config.yaml
d_model: 192
experts_per_token: 8
d_shared_expert: 0
activation: "geglu"
normalize_top_k: false
router_z_loss: 0.001
n_groups: 4
groups_per_token: 3
init_std_router: 0.0313
vocab_size: 8192
norm: "rmsnorm"
norm_eps: 1e-05
tie_embeddings: true
beta1: 0.95
dataset: "wikipedia_en"
Below are experts of layer 3 (counted from 0) of a mixture-of-experts language model. Rows are named router (the router's row for the expert), gate (a neuron's input weights, with its number), up (a neuron's input weights, with its number) and show model dimensions 0-191. Each number is 50 + 15 x the weight over its row's rms, rounded and kept within 0 to 99.
After each expert's rows: a language model's description of what the expert responds to. This comes from a sample of Wikipedia text that the model never trained on.

# expert 55
router:51 22 43 41 53 59 55 34 57 32 30 55 31 44 48 34 47 54 31 32 65 30 52 57 58 30 58 55 41 61 39 75 53 63 57 60 53 63 43 64 58 54 33 68 52 59 49 37 65 78 68 21 55 59 61 50 43 63 63 48 66 37 56 35 41 43 60 33 82 65 17 56 42 68 75 44 58 56 39 52 53 22 52 49 57 74 61 23 71 56 66 47 52 49 50 50 70 75 43 53 59 51 50 35 72 58 46 76 64 57 68 38 58 34 27 49 47 27 34 60 67 38 56 61 76 45 36 76 43 41 76 29 79 64 53 58 32 41 56 45 74 36 61 50 59 17 31 36 33 40 62 66 51 29 69 70 27 50 31 56 42 52 74 58 54 44 29 49 37 74 67 77 80 74 47 30 27 38 51 54 65 29 34 78 36 36 66 34 46 63 85 44
gate1:55 69 81 61 37 56 65 48 52 71 53 52 54 52 56 89 18 54 54 73 26 44 60 49 43 29 22 34 54 46 81 67 70 82 34 52 42 64 42 56 51 50 63 51 39 58 56 49 17 59 46 85 48 43 66 84 35 58 35 14 46 53 55 22 65 67 70 47 61 50 38 92 55 36 36 59 44 55 43 60 52 66 21 48 51 73 63 29 57 60 45 76 38 41 59 81 61 50 61 62 41 41 42 46 57 28 67 66 35 67 69 53 48 30 43 34 34 24 31 49 55 46 53 51 46 74 24 75 33 35 27 46 56 44 36 56 48 50 53 82 55 48 38 52 78 67 36 53 47 71 35 62 39 52 51 31 53 46 63 32 47 63 53 47 69 62 26 54 38 66 41 52 52 62 76 51 29 44 62 38 78 53 36 56 42 42 56 41 66 44 52 48
up1:67 44 62 78 66 57 33 64 71 92 44 23 36 46 43 52 65 76 49 64 49 40 50 28 55 59 71 31 30 56 54 73 36 56 43 50 42 50 58 44 34 56 69 54 41 35 61 74 42 52 49 69 39 78 57 53 41 45 62 45 42 34 47 58 52 35 62 53 50 35 61 44 72 48 65 53 23 40 41 58 75 51 48 49 52 28 45 57 53 49 36 46 36 49 61 44 62 59 48 52 36 61 47 43 62 58 64 03 50 60 71 55 40 42 47 74 39 25 23 55 85 55 25 58 71 53 42 23 28 58 50 52 15 44 00 63 37 67 44 68 52 57 39 56 77 50 49 46 15 53 57 28 31 43 57 54 30 60 60 45 28 33 41 72 37 49 64 46 41 65 51 68 53 27 42 41 28 28 51 42 40 59 37 42 59 38 43 10 48 36 52 35
What it handles: Capitalized words or first pieces opening a sentence, list item or name, mostly A, In, The, An, e.g. Abans, Aberdeen.

# expert 38
router:21 29 63 30 59 35 59 56 45 37 43 67 37 45 28 38 31 34 48 27 48 46 43 73 44 33 67 46 51 49 36 76 52 67 30 59 58 46 41 57 46 66 71 62 49 46 59 40 62 67 67 35 61 52 63 37 45 57 40 27 65 32 24 31 79 36 48 60 90 49 18 55 54 51 81 30 44 48 67 35 37 32 49 39 47 45 67 35 54 45 65 34 41 47 50 56 54 58 64 57 52 58 87 54 57 49 18 69 76 61 56 39 62 43 37 51 59 13 44 27 75 36 64 31 62 50 40 53 37 69 74 56 72 42 42 61 43 33 57 35 69 72 55 38 65 40 27 48 37 45 50 59 38 34 66 82 37 73 23 57 59 62 47 66 66 49 47 61 52 56 57 80 76 65 61 21 36 43 80 47 60 42 33 56 48 65 40 27 55 62 72 36
gate0:50 38 51 76 64 22 50 67 65 46 51 52 81 30 47 37 38 42 41 71 38 40 48 39 62 62 45 31 60 69 64 38 74 59 29 62 75 60 64 54 34 47 59 57 09 56 39 71 46 45 51 61 42 23 53 77 63 45 73 50 64 39 42 56 54 69 42 72 62 63 25 35 62 64 58 67 54 71 13 20 53 40 26 39 72 51 21 59 48 58 44 78 50 51 78 32 29 67 67 42 63 65 48 22 52 40 39 43 65 59 56 40 51 52 56 58 43 63 44 83 67 67 27 65 46 46 48 47 31 56 71 72 45 33 60 66 46 38 52 33 58 79 32 36 47 40 58 38 56 38 59 67 20 33 73 32 53 57 60 62 54 57 60 60 42 45 62 17 51 19 53 56 62 39 45 66 27 38 42 33 46 75 28 56 56 46 51 48 67 74 64 59
up0:73 21 29 44 59 26 45 53 77 54 36 62 70 30 33 45 64 44 25 57 56 36 74 56 30 50 41 39 56 56 47 51 77 53 60 36 31 43 49 52 45 46 68 30 49 45 81 62 46 63 43 40 46 34 76 52 49 49 31 47 58 63 42 19 70 70 28 58 48 53 29 37 67 46 77 28 44 49 57 46 68 42 73 34 83 30 37 27 46 42 31 55 30 41 67 35 54 44 64 27 47 54 82 54 30 50 56 55 40 61 56 43 42 37 79 46 45 38 60 40 55 69 56 20 66 69 43 62 56 63 80 43 49 48 71 48 36 62 41 62 53 75 33 43 41 37 34 50 50 29 57 43 52 43 33 41 64 51 54 54 61 53 24 30 21 32 32 42 42 41 34 47 26 29 79 58 30 36 72 43 10 40 67 44 56 43 71 44 36 69 39 77
What it handles: Capitalized words inside proper names of institutions, offices and places, such as Supreme Court, High School, New York, County, Second.

# expert 47
router:51 49 49 27 31 56 30 19 38 49 48 71 18 55 33 31 42 37 27 61 48 52 43 52 67 40 52 77 31 66 33 66 50 76 40 69 34 54 40 65 39 44 47 40 73 66 34 48 64 75 56 55 54 49 60 52 53 59 58 52 81 51 46 14 70 38 49 40 64 81 40 38 67 54 66 30 37 45 32 48 35 33 29 44 58 50 53 28 43 27 53 53 32 53 41 46 55 52 57 62 79 52 68 43 62 54 38 79 47 67 40 14 78 62 37 47 53 48 65 41 65 46 51 67 77 52 43 46 47 41 52 33 60 51 40 99 56 52 48 26 87 38 50 27 45 50 45 40 54 28 42 36 35 43 77 28 41 41 29 55 35 80 51 50 44 43 50 57 42 62 60 60 47 62 30 35 41 50 46 54 55 36 41 52 68 60 66 16 50 73 91 38
gate0:50 67 31 65 39 37 54 24 64 30 60 51 30 47 72 55 26 55 22 60 32 56 77 23 39 33 65 52 23 54 47 51 60 58 56 74 56 36 18 48 56 26 57 65 44 48 19 71 71 51 57 62 47 32 72 37 51 50 47 39 61 45 50 42 47 23 39 39 71 43 50 53 42 60 24 48 59 67 71 46 63 60 46 42 55 34 29 38 16 48 30 62 33 48 47 31 66 21 38 38 62 61 49 44 39 42 53 65 26 44 81 37 43 36 61 77 35 46 63 45 54 73 45 60 70 42 41 48 58 17 49 24 37 57 21 38 56 35 36 55 20 40 44 38 56 69 41 66 71 49 44 49 32 66 67 61 46 52 58 76 63 45 68 30 48 67 81 66 75 37 48 59 30 30 37 65 42 34 66 24 45 49 38 76 42 45 61 31 36 35 47 65
up0:57 42 36 68 43 45 58 45 48 57 39 48 52 56 29 37 37 74 54 40 44 26 61 65 43 49 76 43 55 57 78 43 35 44 39 44 32 49 48 44 61 55 57 53 34 79 57 42 52 42 50 51 24 35 15 49 58 55 55 59 45 46 59 22 34 81 35 54 23 54 40 52 61 45 58 21 54 54 38 68 78 26 45 48 60 32 51 35 51 33 37 53 44 40 73 44 48 56 54 41 52 48 38 39 38 49 58 54 38 25 39 58 42 80 44 32 55 43 60 54 72 75 14 71 69 63 67 48 48 53 49 69 39 56 47 76 68 50 36 42 12 31 55 57 43 65 80 52 33 73 29 33 60 16 69 63 64 57 40 64 37 23 47 74 31 42 69 50 25 29 48 72 32 65 46 88 48 51 40 49 54 17 34 71 27 73 41 53 27 49 34 70
What it handles: Inner vowel-led pieces of long technical or Latin words, often in species lists or chemistry, such as polys-ac-charide, spin-i-pennis.

# expert 45
router:46 11 45 28 37 32 49 24 38 32 42 54 24 53 30 48 43 47 25 29 43 41 49 67 57 36 72 55 38 52 29 63 64 63 44 55 43 37 42 55 53 59 52 54 42 69 34 36 67 54 81 29 46 73 61 49 66 59 21 58 51 33 64 26 78 27 58 57 84 66 39 53 53 75 84 28 40 45 68 48 43 51 62 35 45 62 53 39 57 31 51 36 62 45 51 38 52 75 59 46 67 70 59 40 74 63 55 76 40 47 69 19 72 57 22 35 67 27 28 64 71 44 76 60 65 62 43 73 40 39 72 46 80 61 43 49 59 38 51 44 56 64 43 25 65 41 34 28 49 33 48 50 48 36 61 48 55 52 21 56 41 52 60 82 63 55 36 54 45 50 37 65 66 75 39 35 48 46 79 40 53 37 31 66 35 40 50 38 67 69 52 53
gate1:73 39 31 52 36 59 60 73 26 31 41 45 65 50 58 71 32 43 52 52 67 43 56 62 51 22 56 54 11 62 41 33 55 21 58 34 28 44 45 51 69 53 26 41 70 76 28 52 63 39 55 50 33 78 52 41 59 44 26 30 40 47 53 06 51 56 38 82 60 63 47 60 39 54 73 34 52 53 52 33 51 50 58 43 61 79 50 64 46 29 28 38 65 33 42 44 37 70 74 58 45 78 33 59 77 50 48 47 28 57 38 54 34 66 23 61 43 40 52 43 63 68 55 53 35 45 53 52 72 45 52 44 62 63 41 22 60 43 43 75 73 46 57 50 82 40 46 82 51 44 44 44 72 50 58 61 79 41 40 38 48 23 47 54 71 53 16 50 34 36 49 67 62 80 56 80 52 69 67 64 37 63 36 76 52 60 58 55 48 53 48 66
up1:70 35 64 44 59 44 70 56 78 74 69 46 54 76 54 55 50 61 49 69 51 45 67 22 77 55 50 40 58 52 50 39 71 26 70 55 48 38 33 49 60 43 58 50 64 45 37 84 46 19 31 43 53 38 54 64 58 47 31 88 46 49 61 48 28 40 54 69 68 62 60 34 35 51 52 24 63 67 61 48 32 33 44 41 40 47 71 47 27 62 45 35 48 48 37 28 57 76 55 79 64 29 60 73 68 42 46 43 94 39 35 36 60 55 47 63 34 36 54 54 59 68 62 68 45 48 73 48 60 52 63 52 71 81 86 39 47 54 50 35 34 46 37 32 37 43 46 36 56 51 34 75 73 60 52 22 68 38 52 61 42 40 24 55 72 50 36 32 49 49 76 50 51 74 29 39 64 56 58 51 12 27 53 48 23 39 26 55 61 48 45 51
What it handles: Capitalized words and small connectors inside names of organizations, laws and works, such as Committee, Act, Plan, Corporation, of.

# expert 61
router:34 28 54 41 41 48 61 40 61 39 46 72 34 53 55 37 47 42 33 31 74 45 25 46 55 52 63 38 52 76 33 81 42 77 49 58 66 80 23 66 38 56 51 55 56 38 26 41 56 84 44 59 44 52 70 61 62 87 59 62 65 45 30 29 49 30 62 31 57 52 56 37 72 38 76 47 50 69 64 35 70 33 31 35 75 55 58 37 46 45 54 49 54 56 40 40 54 56 56 50 59 58 61 46 57 72 19 72 92 54 54 38 75 60 35 43 47 48 49 35 47 30 59 60 58 54 31 60 54 73 61 39 55 55 47 60 45 53 69 40 69 64 48 20 62 46 31 40 33 20 62 55 38 53 50 55 41 55 26 45 47 73 53 59 41 32 34 54 41 41 63 77 74 85 31 47 25 49 50 73 98 51 28 44 43 43 75 49 44 38 43 62
gate5:46 48 76 21 54 75 65 63 59 46 43 65 65 29 38 34 60 46 65 57 44 29 41 63 40 59 28 64 62 41 57 58 33 74 50 39 41 52 04 45 55 49 67 62 59 75 41 55 49 35 88 46 44 30 48 65 51 41 42 67 46 68 48 63 42 59 47 53 24 30 50 27 33 57 50 46 59 41 32 65 36 86 53 37 31 55 72 54 47 49 54 59 37 64 39 43 36 32 61 57 63 39 52 48 31 48 43 43 43 58 79 55 85 67 28 35 46 33 54 38 41 62 51 44 52 25 67 64 57 63 45 71 55 34 56 55 62 39 83 62 63 56 56 48 52 56 12 35 69 30 68 41 46 61 53 46 40 54 29 63 49 79 68 38 50 48 85 46 41 55 56 42 43 68 30 64 63 16 44 44 86 26 48 31 61 42 83 55 32 44 30 27
up5:59 61 55 47 34 46 58 40 42 67 53 75 37 58 41 26 39 41 42 47 43 44 54 46 56 58 57 29 46 18 51 55 64 51 46 54 40 73 46 57 48 52 45 62 40 26 35 44 81 55 45 17 52 53 69 15 57 35 47 57 28 60 53 46 82 59 44 36 55 46 20 83 67 51 32 48 45 75 26 24 68 49 34 60 48 63 37 61 82 40 32 81 75 57 44 44 19 79 23 41 60 51 51 28 36 59 39 51 53 69 25 68 40 34 50 48 45 63 54 62 41 56 59 37 47 49 35 49 60 15 80 48 31 63 50 39 38 83 60 68 51 74 48 30 55 52 74 34 34 53 26 46 53 48 80 83 42 81 40 50 52 60 59 38 57 49 42 55 48 20 47 53 33 52 38 20 52 53 47 36 40 87 52 54 57 49 42 68 55 41 41 63
What it handles: Short letter chunks inside words, often after a prefix, such as ut in euthanized or utilization, op in Troop, it in wait.